Weights of a small mixture-of-experts language model, trained from scratch on English Wikipedia: 215M parameters, 4 picks a token.
Below are experts of layer 3 (counted from 0) of a mixture-of-experts language model. Rows are named router (the router's row for the expert), gate (a neuron's input weights, with its number), up (a neuron's input weights, with its number), down (a neuron's output weights, with its number) and show model dimensions 448-511. Each number is 500 + 40 x the weight over its row's rms, rounded and kept within 0 to 999. Numbers have three digits each.
After each expert's rows: a language model's description of what the expert responds to; "raises" lists some tokens whose logits its average output raises strongly, later layers aside. This comes from a sample of Wikipedia text that the model never trained on.

# expert 45
router:550504437459479557476521510504572465461482450473549466503529515427548534483503471464478535569495530551576590509513459430568548521519445550486482506521478456564555503527521456549520560460476474
gate0:513495477530549465516546478504471494537409498541514469534510548506463468536517475494504498431473489488482566459503486552583505405469516528490530497510463499546541423487457459522537543499502513
up0:585515461474570523527447454531489529488469520511508482485491521551558481531476513479589577494453484490499509535470533457476458456522483533516509541488465419518524600505541638443536448460527464
down0:554434502541545442480491531493532470460523469520467527464469528476504531500534531556529540456475437496432485371596543465477519451479473493548422494550458460502557516401537525486499514465514481
gate1:480506464503598486479540499471533513520479496526466470479537519527499501489560527545496474465520445526508487534480498454497425467440491493507466463605493498503564510453500518563435515389497479
up1:544489508495571455454512500527465462519512499570542499467540485555501548536508532489488558452468494516454453482495511524462506530500458397504565561469456591506529593502471538498447490395516517
down1:473521518488561492532506583501529463556518531521498480546488469502515499483478498482570486498474571422494542542490534505459518543448409460494439481398530563480508468419475530512451559470493578
gate2:593442568479381576538510533512479459567536412531525517510463503532481472460505462511523571524590419523467496567550533509467469410536449501486501480574498557546514503493506511478546519446490457
up2:534513534449453550512451506479502534430502522512458476518458544474499493399507528452522491509492526467547562482594471461470565526549450492453446500439467495534643460519491485500534547418574472
down2:445466530460546527472440443547520470536525516513478492463525459503442547493403458517494487546429492498549429431487498511538479512525511455500466527449508486453512463535466557535538503440501560
gate3:514499449414486575568502509516606506466535533496515517495483561508583528542519492449501507514452441447518559593460487460510499470471489438528497632486489475538525516507491490477503446504550527
up3:500481450493509461457575477457479500503475534486510511442478456468496468488536512507542513479442536464470395496509491543540480585484534496539492422516541490514526474474453405489506533505457483
down3:594489515505438455526482460487530512528470530509520498476490448424546524469470490593560529540556511586541430492524468444552468522469517499500478506503455466540442454460483474535482545421471434
It responds to: Location words and nouns before of, in geography and building descriptions, such as north, area, near, both sides of, reconstruction, passage.
raises: "(", "in ", "to ", "with ", "is "

# expert 35
router:491473440544446543567487474516476487478496410476521570512466478527568478469543497533483542581577474478485533521466484497571567532577516526521564444488445479440509521534483540485487548519471485
gate0:485492507425439486507521410509448525483468527564566428551457520491487434542468524491588461539545493458402471474459490508486453437515516492453416491492494473528541430551543448480524523499580443
up0:441470473483475458534535468485490506492421513495513491503436488403500480410488502484595491511522499526551614494487557428465523512519536497495449435541577416518413453519621499503566461468525486
down0:475507491454458462544526445494503506525540505462506427476476556470533478524536469459518483508527489448437507463413559518461476460537457441530450473530529505529537439432485491498503505494423528
gate1:497503410447534513494473522420524462536471507512528577523488526518511481565470583489544527565479459531442568488453508519515548474546479499479503475501449462468564516575494503441525493598488504
up1:496492493500461504482500501452520503431518436412490404488505511538488513476510476433481483485508516480533484469506488442418472494459461453442484504464532552530525529535539462482509514520511509
down1:501495541510489464508423457504505529482502430457496445498456494518401434496456434491413461446478468525486431478587492495496554462522479611513571650483511522536532538510531433449548458535534477
gate2:514439504505529531548465497435520496433504477488527548506509491501562461501540422486484436451530495591570519502511545406519481521491470484500510507525463513586514477548480408577542533496446493
up2:496477446520548506455473568480590544424487527466518602488566500568464472497460589452515533431396467531468504427536516495493535527535465546559541504467466499460483518492565478514480488424552550
down2:475587522525465491451494535523560527440489514531510563439514557446457494588471509544518559395543530491502473405511484530577461529483513562549489477448525491470536499440438443502473465505415553
gate3:489436586481524512528432524500514493503553513503420486470529500549471527558491480520374491428424505560514519583503541518461448559469528484499451554517452540527439540542471476453465495555540458
up3:444492561604531506431439532516558489502430561527561516435514458563515515553504533502443558508499457566454513502570498394553502426539516487539549540569584491546447533565492502513488420541501467
down3:424526525521566499505482485511492560490486488463471512515515607524469509493540458545542519458514478500463503495504520492498565467468532495540552487530556489517531467453470511509535411453548549
It responds to: Table pipes after numbers, plus "It" and "species" in stub species sentences such as "It is endemic to Ecuador".
raises: "'", "and ", "the "

# expert 27
router:459513509460480526468512545531474470463546493469559536490530490497536489467476545544541522449477446532567538554543471490528502435523445505574544460518428492456531500485536467542497533470563456
gate0:478485466516513549437539505525521478507530410475486414487539541534504533445518514516459455474555485425515526519458512492502531503492535556496467500533473582452585524529522527457531549511497484
up0:519530513461500463529450457536475493423436545512539567532577447505439434499584438519472461490525492511517506473474473494542430576466537541444495510500578419533474433540497481553571527514522509
down0:579504511485543496550516489570491484536510544560530534552571517499514449587469537476479590510439478580493496485472524468499516478524554489441555566542552499467433500497540531438557480514489481
gate1:496420504443506526499465490511528482531493529453498529510484474539505537454517447478471548483485510458531481501464548562474492524531531522558461504464456500548551585510595524535544458502510480
up1:524448545522587493518486474451585516456554483470505581465454484480526530502480473574490549520474525439456482483466470538551497548472529551526500445490499498555564485461525530492543577505387579
down1:454519492446456556416525570493501544482495463497477572486494507541498465489485533431371494530496481442510531530540407426477504596445496544530414456491462515531513543504463470476502486530462517
gate2:558459470528545504518477473482510438505512567466513457505505510481475460627484498521539514461431514459448526481452503467466506478514449494488508555483505486512435495587419519511343445552524513
up2:447470533447411462453532477511452508487532477535507501526504576464453472551522458532449496493550479529515551481555501549493459447496426492496543543458547424560486487525465454577530516553565478
down2:525439519449507520476512545502515557508516468501525509493518420544549522514505462478447470514471506436486506484490568450485439512557462526523476447544559496519478519499564500541512584471450491
gate3:541514525513463474583498539542471465518496475486491537532426512470589505529538500498505461599506471579494428450463507499484502457505500491553424463456522525498527467477458515509474517502542487
up3:476555532556475442477457518494532493515496504544480515536507556479508485514462500471453475432530507515446556534475561553530521552560507532534497481474511508463548465446464502532522475498414557
down3:535505474533580576533466493528538510482500569424498535493488532484449535508501507494396498485449486479443522497449493525487520487515540468532465485517487523568516495495522510460381453498493496
It responds to: Name pieces and labels in sports-results and election tables, such as Preceded by, Bronze, silver medal, Rockies.
raises: "in ", "on ", "with ", "s"

# expert 36
router:536432464450543595556485462497513437473549484441475580460475520475525543510559494496468470490501431503492535480469527492506513520531542552537486546477459511535487517426455430491489472516495427
gate0:455504538451517559475514483521464521432448532499496502569491507502540485521548521455515514507461569526498565475545511535490478512446508395450523476529525489502532473458455482459462502474522462
up0:547460503477515490540485473504470493520539528472504528461475504484455541496486555527513468539454521552486400530502467477520505482523453553516483548433533566473468492528432491499453480470466507
down0:511467461507517495548538542548520470442549475543483524495462469539492546538424508480479463526506471514469502499541474504458466564502425516531464443475449401468552495503461513515525482524478443
gate1:582469461494502484517474466466547522448537487487536489481508506478591577590446429571521463430521489545516592499497460420491520567539473453546540430589516537534549541524489504538480421512464488
up1:479488517519487520476464501493448533519471513463485505463520489507510523528564535585496475511498549518537518565453442545484531553477529579505482495491500519563489478466507464496504538572390498
down1:499466472538492464578494507436525495426581535447492584500505493538453410486466506537542511491454511451501460511491542473482456553508450562575416514465467489502515487449548515475636538521493553
gate2:534460488479575476458464414518484516509441470478523511435558480502440516570499527518480608517529448502458463458459484512487491451535480478460483466525552522477506467557489499501433478402518477
up2:477487529577523421481470522476443480526479541482500565478549483522527482524443532493437520600482455561483531459488465525463494542588531520454488506503529589434526537520561485508548540502515528
down2:545499550523545482544455469446496529437556574531518559450471528536529513475498461531486605472515587480562478524487533443484487485475520507527504448501544424496482494476407503455439470517540428
gate3:469529491425571455539544464452545473521478496494508604502541610495434485559586565463463489483504585514520518540517494459513477536501563522546524579526474512499489505510502435521515522522428479
up3:505497420502533472489507484502517513450528458442473535495568555494507538527519519469502491460451534519453532531539519542530518500502479529597464553498520528533572504534456468501503518460473479
down3:492511486511510456523553526555453597441460511490464435450514484474409504509513498471521458438452479534469507482487533525571533481524447470592524484434551437452544474447534569434427469518427499
It responds to: Nouns for institutions and places such as University, school, city, state, station, and production or campus, usually after the.
raises: "(", "of ", "in ", "with ", "| ", "and "

# expert 3
router:513534422473450510506498459566524556538537515559530462490468501496580527481524525494501460466491512473489496553484466532575430555567567513520461493485447555473514492481442481522487491513578461
gate0:522490534454568468381483471545482533520429475415518435465502432490475495442511480530489372492560445444440512445491475510501519431510557545495452614500487470561487525475439425489434494488505564
up0:546486549530470414481454516547532508507476440485631444509457551516523445491450459469544455455420560505499435411511498413499514530511533432519481487484482521527441468492533463469433488518474466
down0:389573509465457492509484494495505542492455487506514471486480512524436479470430548497496572444438516487490483515463552481478523489495475533478478506528514508442493439454472477566503439497455536
gate1:552534485458498490550480486549488461486533505511529462555483522481550533480554476525512473574567505497492565408458470499535506458520464515501447496514515550442532588495551433543504498491487470
up1:440516575459446451486499476503471532476528513529471469536522516506449550481515488474547488551563501472496553456421515506528470485575511568530476440498509445524556460545541585501497503498474456
down1:528461498510507568526553555507569507559515510476549571569466481527543572538448477442513472487470492449451494439461458502480528535492456407524497392516480521504487521461571446579514483589506585
gate2:509461498540532415486435474528449480466529378487481568518521511516530526502503524523474514472534488477498539439493510522527512532456563561515558427494545520548533517481495568406422506542504566
up2:534531468458505478493520448527539515573580530474503498569573523468506485513503506457514451473565529484512465512523550550513474498543464478493502546401534460455460495543438555581427592498478564
down2:495462469495431456486443497541527546506494461454500487494455568501508493502468556559484459460509439378515404492483520532493528538525462509520485449504494517470544457624564477498424506590538484
gate3:465468486479493516490469509512617492479533595457515529546514494498482539512473470510529508477412535527518449429479518467483414413533542544517568513543508433536523498533518522443523463489507474
up3:512470502523543491440499537508559472555417505500538528458497432507528531550487501449469472468458414528516492572442522480530493498437531485514535469426489480418560467587548564467499463478451578
down3:572586541535444423495509446507396579478483514542475473507473507549464476489431367494481542449471446478422523459531356471511542529429494432482493479438511458498470545473443536530502577410488532
It responds to: Single digits and short number pieces in dates, seasons, ordinals and citations, often in album or song articles, such as 1st, 2008–09.
raises: "-", "–", "/", ", ", ". ", "."

# expert 12
router:472465469492520506509444512498510509490580468474495545482458501541536538491553441467549568563544472552572527472413496570544469465574437478492488518445511487529552475490490512448489458468510496
gate0:407513482481564539518475506526496510463509467489496516477509515536413533552543488451435532539481513439461457413480416509497520467558567530454503504431497535547431427487504515476533507478574457
up0:430440430499538535517459487516497535555469472445507501458507500519532501515581477570457504521477476443540556531564517550530451454566530573459496570446514422543491429539527500484526531500461446
down0:454553458493486536578484487446479498508544495453513506435520461489532434524571546573533544434534488550538514497479500458444465487578476500567490471565494507476545509520521554527556489464533497
gate1:525425385506479551564555521394539570542490504536486490442583479546510463551607512544501511477490570471540501441522551511496505435487448531427468450540490549548518531513495429523513508490481519
up1:492509572536556458500471542510488488421606542428425507576517482536502476432491506444485539503510498460503514583489509463492501550522510472562520576497553463466497501525521509561469503516531531
down1:571462519481426473424527525523533571549547488526490549515534477498476514505547497514531530484464508510423472438502492479541533445520446415417492425553518496523532517532516490508491542508549393
gate2:443545417412448462515463465465531471471465463529470494447495479519481490489510439450537545547497526507503526553452441538495477538510472501442558527526531516479562530512469493528516616511539557
up2:553532512604506516437500480538495418441422516512509491533476487482568510558470486517519472447502450456469558487466527477531523469461478524463482496529550548493480478536441472465517547445529493
down2:453529508490542542484500526473499538469497534482477542450505473479536516485540522450477360578493443476475456519530516455472591477460485505463517504526545511566446554463489515587552494455508507
gate3:571489426495513480500500418510511516489502506547502511487553471533556580500524463503507517461546467482535503458521457490533503454503463538524539428536471563540490463571489470466505519534544455
up3:468503500433476527526554564492449514525563461475543551497448439564459469481548490506537491501553459536520526487481488515516468541490487547506465469486497504452552488467530522551492473489481483
down3:479518490535471454475428526477503503438526504462527563526500459513497436430536480532463429459427551498518493500499533551560488502445512553454558521523441472444484552506514552500528481464488467
It responds to: Parts of proper names of places, routes and institutions, such as River, Route, Port, railway, line, and hyphens in compound names.
raises: "and ", "on ", "in ", "or ", "as "

# expert 47
router:542509431537537500526535511451476475498568483564515513527441523484551517460531553492524550513481522497527454554536541492503556562490555484562490532553525547442537539559486540411523504461444470
gate0:562498488501487543510480427457496505491532420479521465489494408477495533540494474559495550450485504427540448523467476493505527528570476441541522542503490495531516561456429551436510481508503444
up0:522528503552555532490558466516550513507529538466492544504456478499505557490502600527540514507460432595470544452471522521499519508482496472496432502517569505445466551484531507493537446537542531
down0:528491432474471551562500481465581525482544460464455472539477433480487476534603539496487533487483577401520583567453613469505422461534444485456559495441491476555526434528445475516562521549463501
gate1:480445503481486511517562451501440495476589492510490477458489480507518419548557560516492493517499505423585497499521478524472467483470521493436453461488481440461406530517535557481427455456555469
up1:425545468580463507548546467543443518498546556476543515492549497517520558546509492466460456521511420513530471491528462438558498455495547535518509515490552536451527509450512530442426437459565475
down1:475511515427453453465525477512501578509550518478481496436486446546444399499511508499511533513435513403502468539480465502546462479514536472457528525535533374464407447508489491447547527510508478
gate2:539447545567503532464489465465469505479482445511495532485514484539457480540441466503545536555530569482517501526429433448505475478439503466454462482513489470498574500453551517487462527524541507
up2:441578449439428538602534480546542523496450461520543475522571470574466510560508439504514493476495512505507553444572440576540487546498510516595500513489500460516519541495524574505570513429464512
down2:481526510476471496496474490546479552478499537505539596458515566539504566397505497525471539616416473563473543535507526537467481504525447529537488542500578493461499504567468480524469475546521422
gate3:516458462479494482513518499470527498501420494506503490484460506557544595505469504535555594486515478551430517536531473446476534519527490533451517511593501443446385424549479519502514508441449539
up3:556483504554523484592517475503502459442492481554517472502490470486556487549454522540489566452486468491498528417435462475501529495484443507460466461548447504460470559512513597467533399520523511
down3:471483544536522454531426502449440465499505565537450483586494489498413504498465507511466549516480484492476464454542504453499538518553520536505530537470545529544560471510464504467474513497499563
It responds to: The word "to" and other prepositions or modal verbs before a verb or destination, such as to school, would, should, into.
raises: "the ", "be ", "a ", "have ", "make ", "hold "

# expert 31
router:565484434569423541507465465488489573526498461448532516457524527526541557522455501514458509460459482450576516563472510483548472436583481524465519427484501506455502508504491509475535555533550450
gate0:471583489516431481514571491418513560438514474497493462468602544508567455506546541494553545544496475551551488455539490506543487505504541536484473492448509512492472476503516501510525505480486484
up0:531454560529519492566442520443502517493485444509518525593534508485522508510558493563497539550529501507536512469521467459518506515487465490470462449496542531466512535495496453506507514541489536
down0:434480450544515507501475531502502528555451467512535463490517498469522488469539495470453483535503487494420403475435476482555559492513543453552516507510574438484453515483465446535435530475522559
gate1:464513498538552498441512489442464508493580546473463412470559505612517486535454472511458483507469511543558494500498516480458535490501417497478533539397527513538436468479466562462419487470542487
up1:453530456522483526473557433511426438538484558501440577531454549524546518474546446580494521522604442526448436509408472504442474616489439512529483430448537549504505433500455485497523512546490524
down1:440497524435529474518526569515504492450531516438533476539470531522456512536513415549492543562522481495374513529470474437533515524505535467455381446568484419413501546491548509484488561458524468
gate2:549489473526471506527524494530503549418521452529546538527564511496541557465488516480488484574493545494517524444450545451465455426558439497505457557439516570545525540547502505503540490490525548
up2:413510508513441524511476474532528457479458400514467455494595498503509548443589512552497461519499578505525468453503443412539460495470441553449523510502506499620415512516457555496528526555528509
down2:511512472467515484539548514448444544524493457509546464467468470528445506447469434485545449559505539582487495527438416562558502496524525495469458563533508575543468543500531561587570423480499482
gate3:603540556601448448494479499471550428515467525517450473536452509479478460571509588491470586519517558513616473528564541494511530509507498546432429472496445527477488423440422480497449516537470456
up3:535470467525494534469476475495459486488510480456505492524498467511474539472518532505499449477459488498492437463490504505453463552505465606537537523470523437514440568546489507508488517538485557
down3:462406533516516475456503588505531470483544490515513545506482498469447442459439430555504457496580448485429539534507536583524506443537538501520494502515497433535479497470470554552492495557529457
It responds to: Inner pieces of technical or scientific words and "in"/"with"/"; " in species and anatomy descriptions, such as aer-ating, humb-uck-er.
raises: "j", "in", "for"

# expert 14
router:526456466492491576467517407492503441498533489480505423536518511531489554499577438478472523562547492470517471503475560527510460408488517574551509457572493550504503503502500479456552515475527481
gate0:515492494606501456560501462431560522559451462476487488468476490472554444430511506487555557509541516537478502556493591468490532518496545544436543610470477508500507507521463487476464473492462495
up0:459452477472496497457402524545477560391534539505524549479512484583485486575532534519453503510403542497514536438509485582469495490536455429510533470488520512489470454525451432450463498477523483
down0:558509563399476536451550455429519511537546437551499451541416549533508466491551473509527571481565569532447500510455536489520479549510433578509446470582467551503574498520471521514478480473511498
gate1:503486464485522495519503568533435504552540515487519478461446438563512451527494514469474530437468521443578491508537478546511440545477532462411533504508471447467546492550544457550570515469482503
up1:338474473468444481496534448566457540496567505455483501462564519505566503553524510526430549524526568518555518500486438474445473487502554458527501474572516558502487552527557551525469451449503498
down1:474502496434502474590491515528513480516493504536490576514496504501534476518509467420522489514468535547519543562527450590518505526512500424457480502436540508526479451584507469529493513519450606
gate2:457494467516416535501484506544547475566539485511504446502468487545491525533461416502513527491509561551546521458507527526413465484452424537555443537495516510495456501469489513426483507518530528
up2:560503541502403532532496518531545454491508472506489507523473559442533474546501530482548505557479511489546549506456478513492470495537499572485488474487518506462543455488460552427461460431470526
down2:530538498479543562513465489487486515547554534546441553469486491554482516544453507444497505495461514575477506518510530476477531428504492539491478506550536525450395517517442499548441480535540485
gate3:457531443490441475472441518479484499532490554448546443513449446508542517475541566548530482513547587425493587562503522541542457573504491543443490502572503431472582463459472489484515500555472505
up3:449487482500539521483514459502439531477537570469500477491519532489461459464458477495527572499557523489529565447481611481451520495487558514507474557536477512516484527541485548511546428492475482
down3:520426482566502460453483532487478467453524537451487420463474525525476498461470508443542483442511556430532540577532559550531575541560436540451517420506513460471539522514451437482442491510453572
It responds to: Plural noun endings and plural nouns such as people, children, books, chapters, writers, and the commas or parentheses after noun phrases.
raises: "(", "of ", "with "

# expert 16
router:545478538529482479553484489545518466530547415528532462541489480539506543550552511529554546494454495466569525522455524483564559497509534484518566527458537489438556536479444520529439533500534516
gate0:519458476499562505531582517513553557466547497473514416493532560509541490432444485470508463488492445544494485555512515410529481552424510492574501462564507497539474519501418497431494503474493486
up0:404423525484426490507531491490458534451489534528443444512490440485472524481461519534500483569490531497509482358526454488540539511573476489421535460472569541460482466453505564465524533517489529
down0:462532443495460536452524430455507525467523495430474445562463497516479512489562504522486475498544519474431556443447570503536519482423505569557436435489465486502491411409450513492487569527443523
gate1:433477472492490521476475421598472485526521523500463454453500502486515605496474512509562529484541504474449497437494468448546452421548521531513579488495504506524590457438481465519502431432495499
up1:479496529502471465557440532455501458532477492538478467463442467439550489527490522517530469489503518502489542534472499535468530513471491474462374525530468421503486476473517508443571517534414499
down1:537440510478443461539543530566529489433493513505513530508438570521521441483537489491457496512500533456495473517510500551538510468499520496471443417534551516511464460568427491485457542498552572
gate2:540449548486489522465527507515552444570467459496502508564446502534453475537532492562504496570472503508492539528448437483476500471512478507462463477501513519486400511524563489485489413514548462
up2:561499521528475525500482514448497507544495493442476541458463424518514446515518591498568504536498497507512528524481519443540510503519478482492424504501470485457472475534480542452499506502534548
down2:514473472547489583480497503513567480533420541482462469469476548518445497532475469521470456512542525573394526504440501489524495530510533508504506462518481499475518437490462546490536510572424479
gate3:582503469484483500501492473473584569552501489457503550477454603535533513460460502520488520493482482483475510575424526535461565554489553512486511561501514464472424474547492482499522540439506480
up3:504501522477469473542506536522432547446516470516460485451452505471495542505518510467503450592448490576534444462644479503556524518559444553487513443433496536506542500444549462499555413471471550
down3:550528438500573488516499467403506514535476484528488503433512497511538562459513482504495549505531566554481513519482544589525508493477457533500564504546494519438546464446474467460485486601538421
It responds to: Month names in dates like May and December, plus paragraph breaks and the = opening a new biography title.
raises: "I", "A", "the ", "D", "B"

# expert 21
router:532500464430472462509526472531490517499497427548509517460555463541554444572510550483474496450509461447476530451477466480497511505472568498555505516526497576414534539536512462524513538441468461
gate0:463469476580554517494551450532547513446530501487494507475494496488484517515476495547562482446547517529525463459500512516458502448519435405548468489541542494454495542461505492564538422467573457
up0:526457534471524596507511475497439479518556500530526439430500529526543502517497536498498504492527573499511492557467485447516462472477541536470489544529586526532470505500469486496423549512548475
down0:507600424493491510494442509547501455474504442513502450435541497481448565494491468537478494483528445455542473529453488442522487563439464555394559525560539601477492535615499463563521502513536522
gate1:543488495570552458504477504473470421429511491474476474462491438425493413555457473528513510465510468507445508461469452480448499473545476498501488595566486465579475520480476540503478534516470504
up1:451470499456422513501522496473447424592443521532474486467475444540446518519519556458560541479541479516541453505553487541475565520480516506542466411507530413483504539543549514484463515455458523
down1:476506445512568501515461488482450501528437498559556523526444488459548409510538493445520453453495520561479463518401489501457485537535517506537428519469471534498517491459532466491500489515488470
gate2:465515519514488527521471506563543498542459485503423463526510511560447514523516529461464530510530455539516494472495465457516546458523476428507451535546568465489450499578527572493562477462508484
up2:545568508537476509525466509450479460522500502450515492508514462543447541551477475515451518488499486518423477549429500597511516489498518562488520557509561551470550478558453475504508539427497437
down2:578439558477539524507506491520486523423483500536488442423438446494533452498440521510445580527465479466483473495523494543489487437610459496486543470512512512507480486502476447524538479550475428
gate3:490482508561516493472517517474541523504467598482511509488508562519498495462496389604558460423569509546423473480561453458456501521554466445469524463478516526466533494492462461466460520515499525
up3:587531502488555577529442517492445593456492505455523422431554462481567488522538506508519440499554479589459483495540466450449494469482542488528454548390512501473459529551540488538463553488464477
down3:441432489508495472529511464461541418485515471446543470549532499429494526583455465496449437558474520430422539440516477497448464462461496481490490522499535526526507522517489475515528477466489497
It responds to: Common nouns and adjectives after the, his or a, often roles or institutions, such as manager, family, government, official, Catholic, century.
raises: "= ", "Single ", "Scientific ", "Studio ", "Member ", "Location"

# expert 13
router:435449504416452562522534454525469526480514426485524545548537436561513462465480487532472439471470539491552459523522472459512514439488497541545527535580512546484507563510483443448515459467500429
gate0:517531500459491552523549525553550474496587543506496561507490464548487445468499528526472530464538466462589493466460546464511498468552566526543487504477529426496490476384560460557524549471447469
up0:450509522474487507494509447517494463469553559506488502477493474547456512506488548516493517525505545523574492399549504482527442429543469469498503432503497464428454545446523491539546505501496503
down0:495483533490516473456513547516434484544498538561442498532484445527506511520490490452448542529512530494529467416479508413455509548513446452503476444566498433572522527433490487436469470466478503
gate1:482489513597464511454495506491492528432510486501519438461469562518541485465535555488491509530460577516537468500548440436514532460557575446492486511516480528478441473490564592511455529443512422
up1:440476478480500559446479482509528555482425504604547446494495581462509560542486474430518508501485444494560465525502525495521527433419434444517464466423547487588533474539516457525507535537462501
down1:502492445588509482471450453504540564466539507491505489484477504541371508486524486505437471554536536526489502513507542435503507504465506488510463553413485449473476447521475447512456465446497497
gate2:450504452506487510466490518512503521490543484570508429488551488508446511483544494538510484520426451486539554477466501526466471478469443486542562581506460513505583417503471524543457499527516467
up2:489578596524497530459400538548500558393528565453467521520493474518492503442497510511476474570504490533503571540499436434482479466470524447462534529566573559429518415500474477484558442473511502
down2:462503505536519549466474459588535599555483501375531531529497528486520528589532507505580478534493423545476470442468458509476498498435458541572456482552597507505442457399500467522491529499609454
gate3:503472417471479460504501496532476479454538514492458484494478539567479498406546456551495483475461431481489529478499536500501510516496377539523509484506458509511425532557493493472482586466507464
up3:462519516496475451494544477502508482518482461503491490461591473442540562519573515489565497547494497589542478517532473514549522509514525516411543449455499519502518505526462432524514508548448525
down3:477468478531520419436474565529504506545543520453495492469572473472513464514566502499443536474451476534540476510451464494477492409471426486558547515414539446430526406486551565492470452496459431
It responds to: Capitalised place and person names and pieces in sports results, tennis draws and tables, such as San, Santa, Open, Grand, Philadelphia.
raises: "\n\n", "min", "pro", "\n"

# expert 39
router:483402420472489479513528446535463464473535475448522495481516462539573518516502488554521484565469451493439511484538427490574536512507526550452512533533568562523559579538523531496482456447477446
gate0:515512467561485477555534505544524464549501477486550479507543470451525508513467430500534558582425497554532608506531518522501523489545494507527531574502428486445496511493504549494492535482574407
up0:453471498510504542532440477488517448484513501532495536547502414463508509463479507472532474467548510460483507492423470443523393516487504508492371519546545564501539571454400490568463494503504530
down0:539515485427465532456528467478471412450576550456550461559486494456459524452502555504470546480494433533491535460580505449502538508492484478529495515414470529558525484496518476474497531498518468
gate1:541463494543527402441504453556502440538550495479506482490521476519508469479491475539490454526558440422514472464382542442562455477491507530535500477555548474476506459546450495531460437422529491
up1:509558509456529544540483421508492487523530564504530490507503430500533519528424495489490492411562568497535512531429447616514527490518484503528486561464505516494519475434462485540513460465547520
down1:535514426513511525476470515487527501448498482507522470479550470469515505471560552472547529550496578510476508515400529516473478486502485408526509518482488520466593481456514549548502522480546451
gate2:486552438500546498453402453560473490490470481517473477560457509423417510508481469436455546457546483560478420455432564471480500444538538463483460515431465478543459512518459431503522435473529510
up2:483501489487544490460572458512507539467448508463431522471535516481488558475533474455511439413430533458488466573490512568445547523477543524500451482529513479537562460458525561505513463472478521
down2:463556588549497439471448545528523484427444578415465432513564474476517590446459521471491504470452545550518523486480430538557504547505489504456505500538435470471516494558503475448473444491482501
gate3:444450526482474485525556484523498442384446491454528502450515564515549486546497476437513420457464488489498475494463513514583548489534598518511497526506516453482552465526527430503477499541504483
up3:475521477529524465461497478561463474599532528513499499514544524562425506449548523543520563562439523495460480522543498533510527478475438454492469556571403525470517559484551563459481438427486580
down3:556439433478510464568490547473509554527492478474456469501511499562536524487446526514543431515453479536559487469512534537517496517477542524431498426435519516487448486473429494527469600504509565
It responds to: Suffixes and word endings like es, ed, ville, plus prime marks and year-like numbers in lists and coordinates, e.g. soundscapes.
raises: ", ", "this ", "ali", "wi"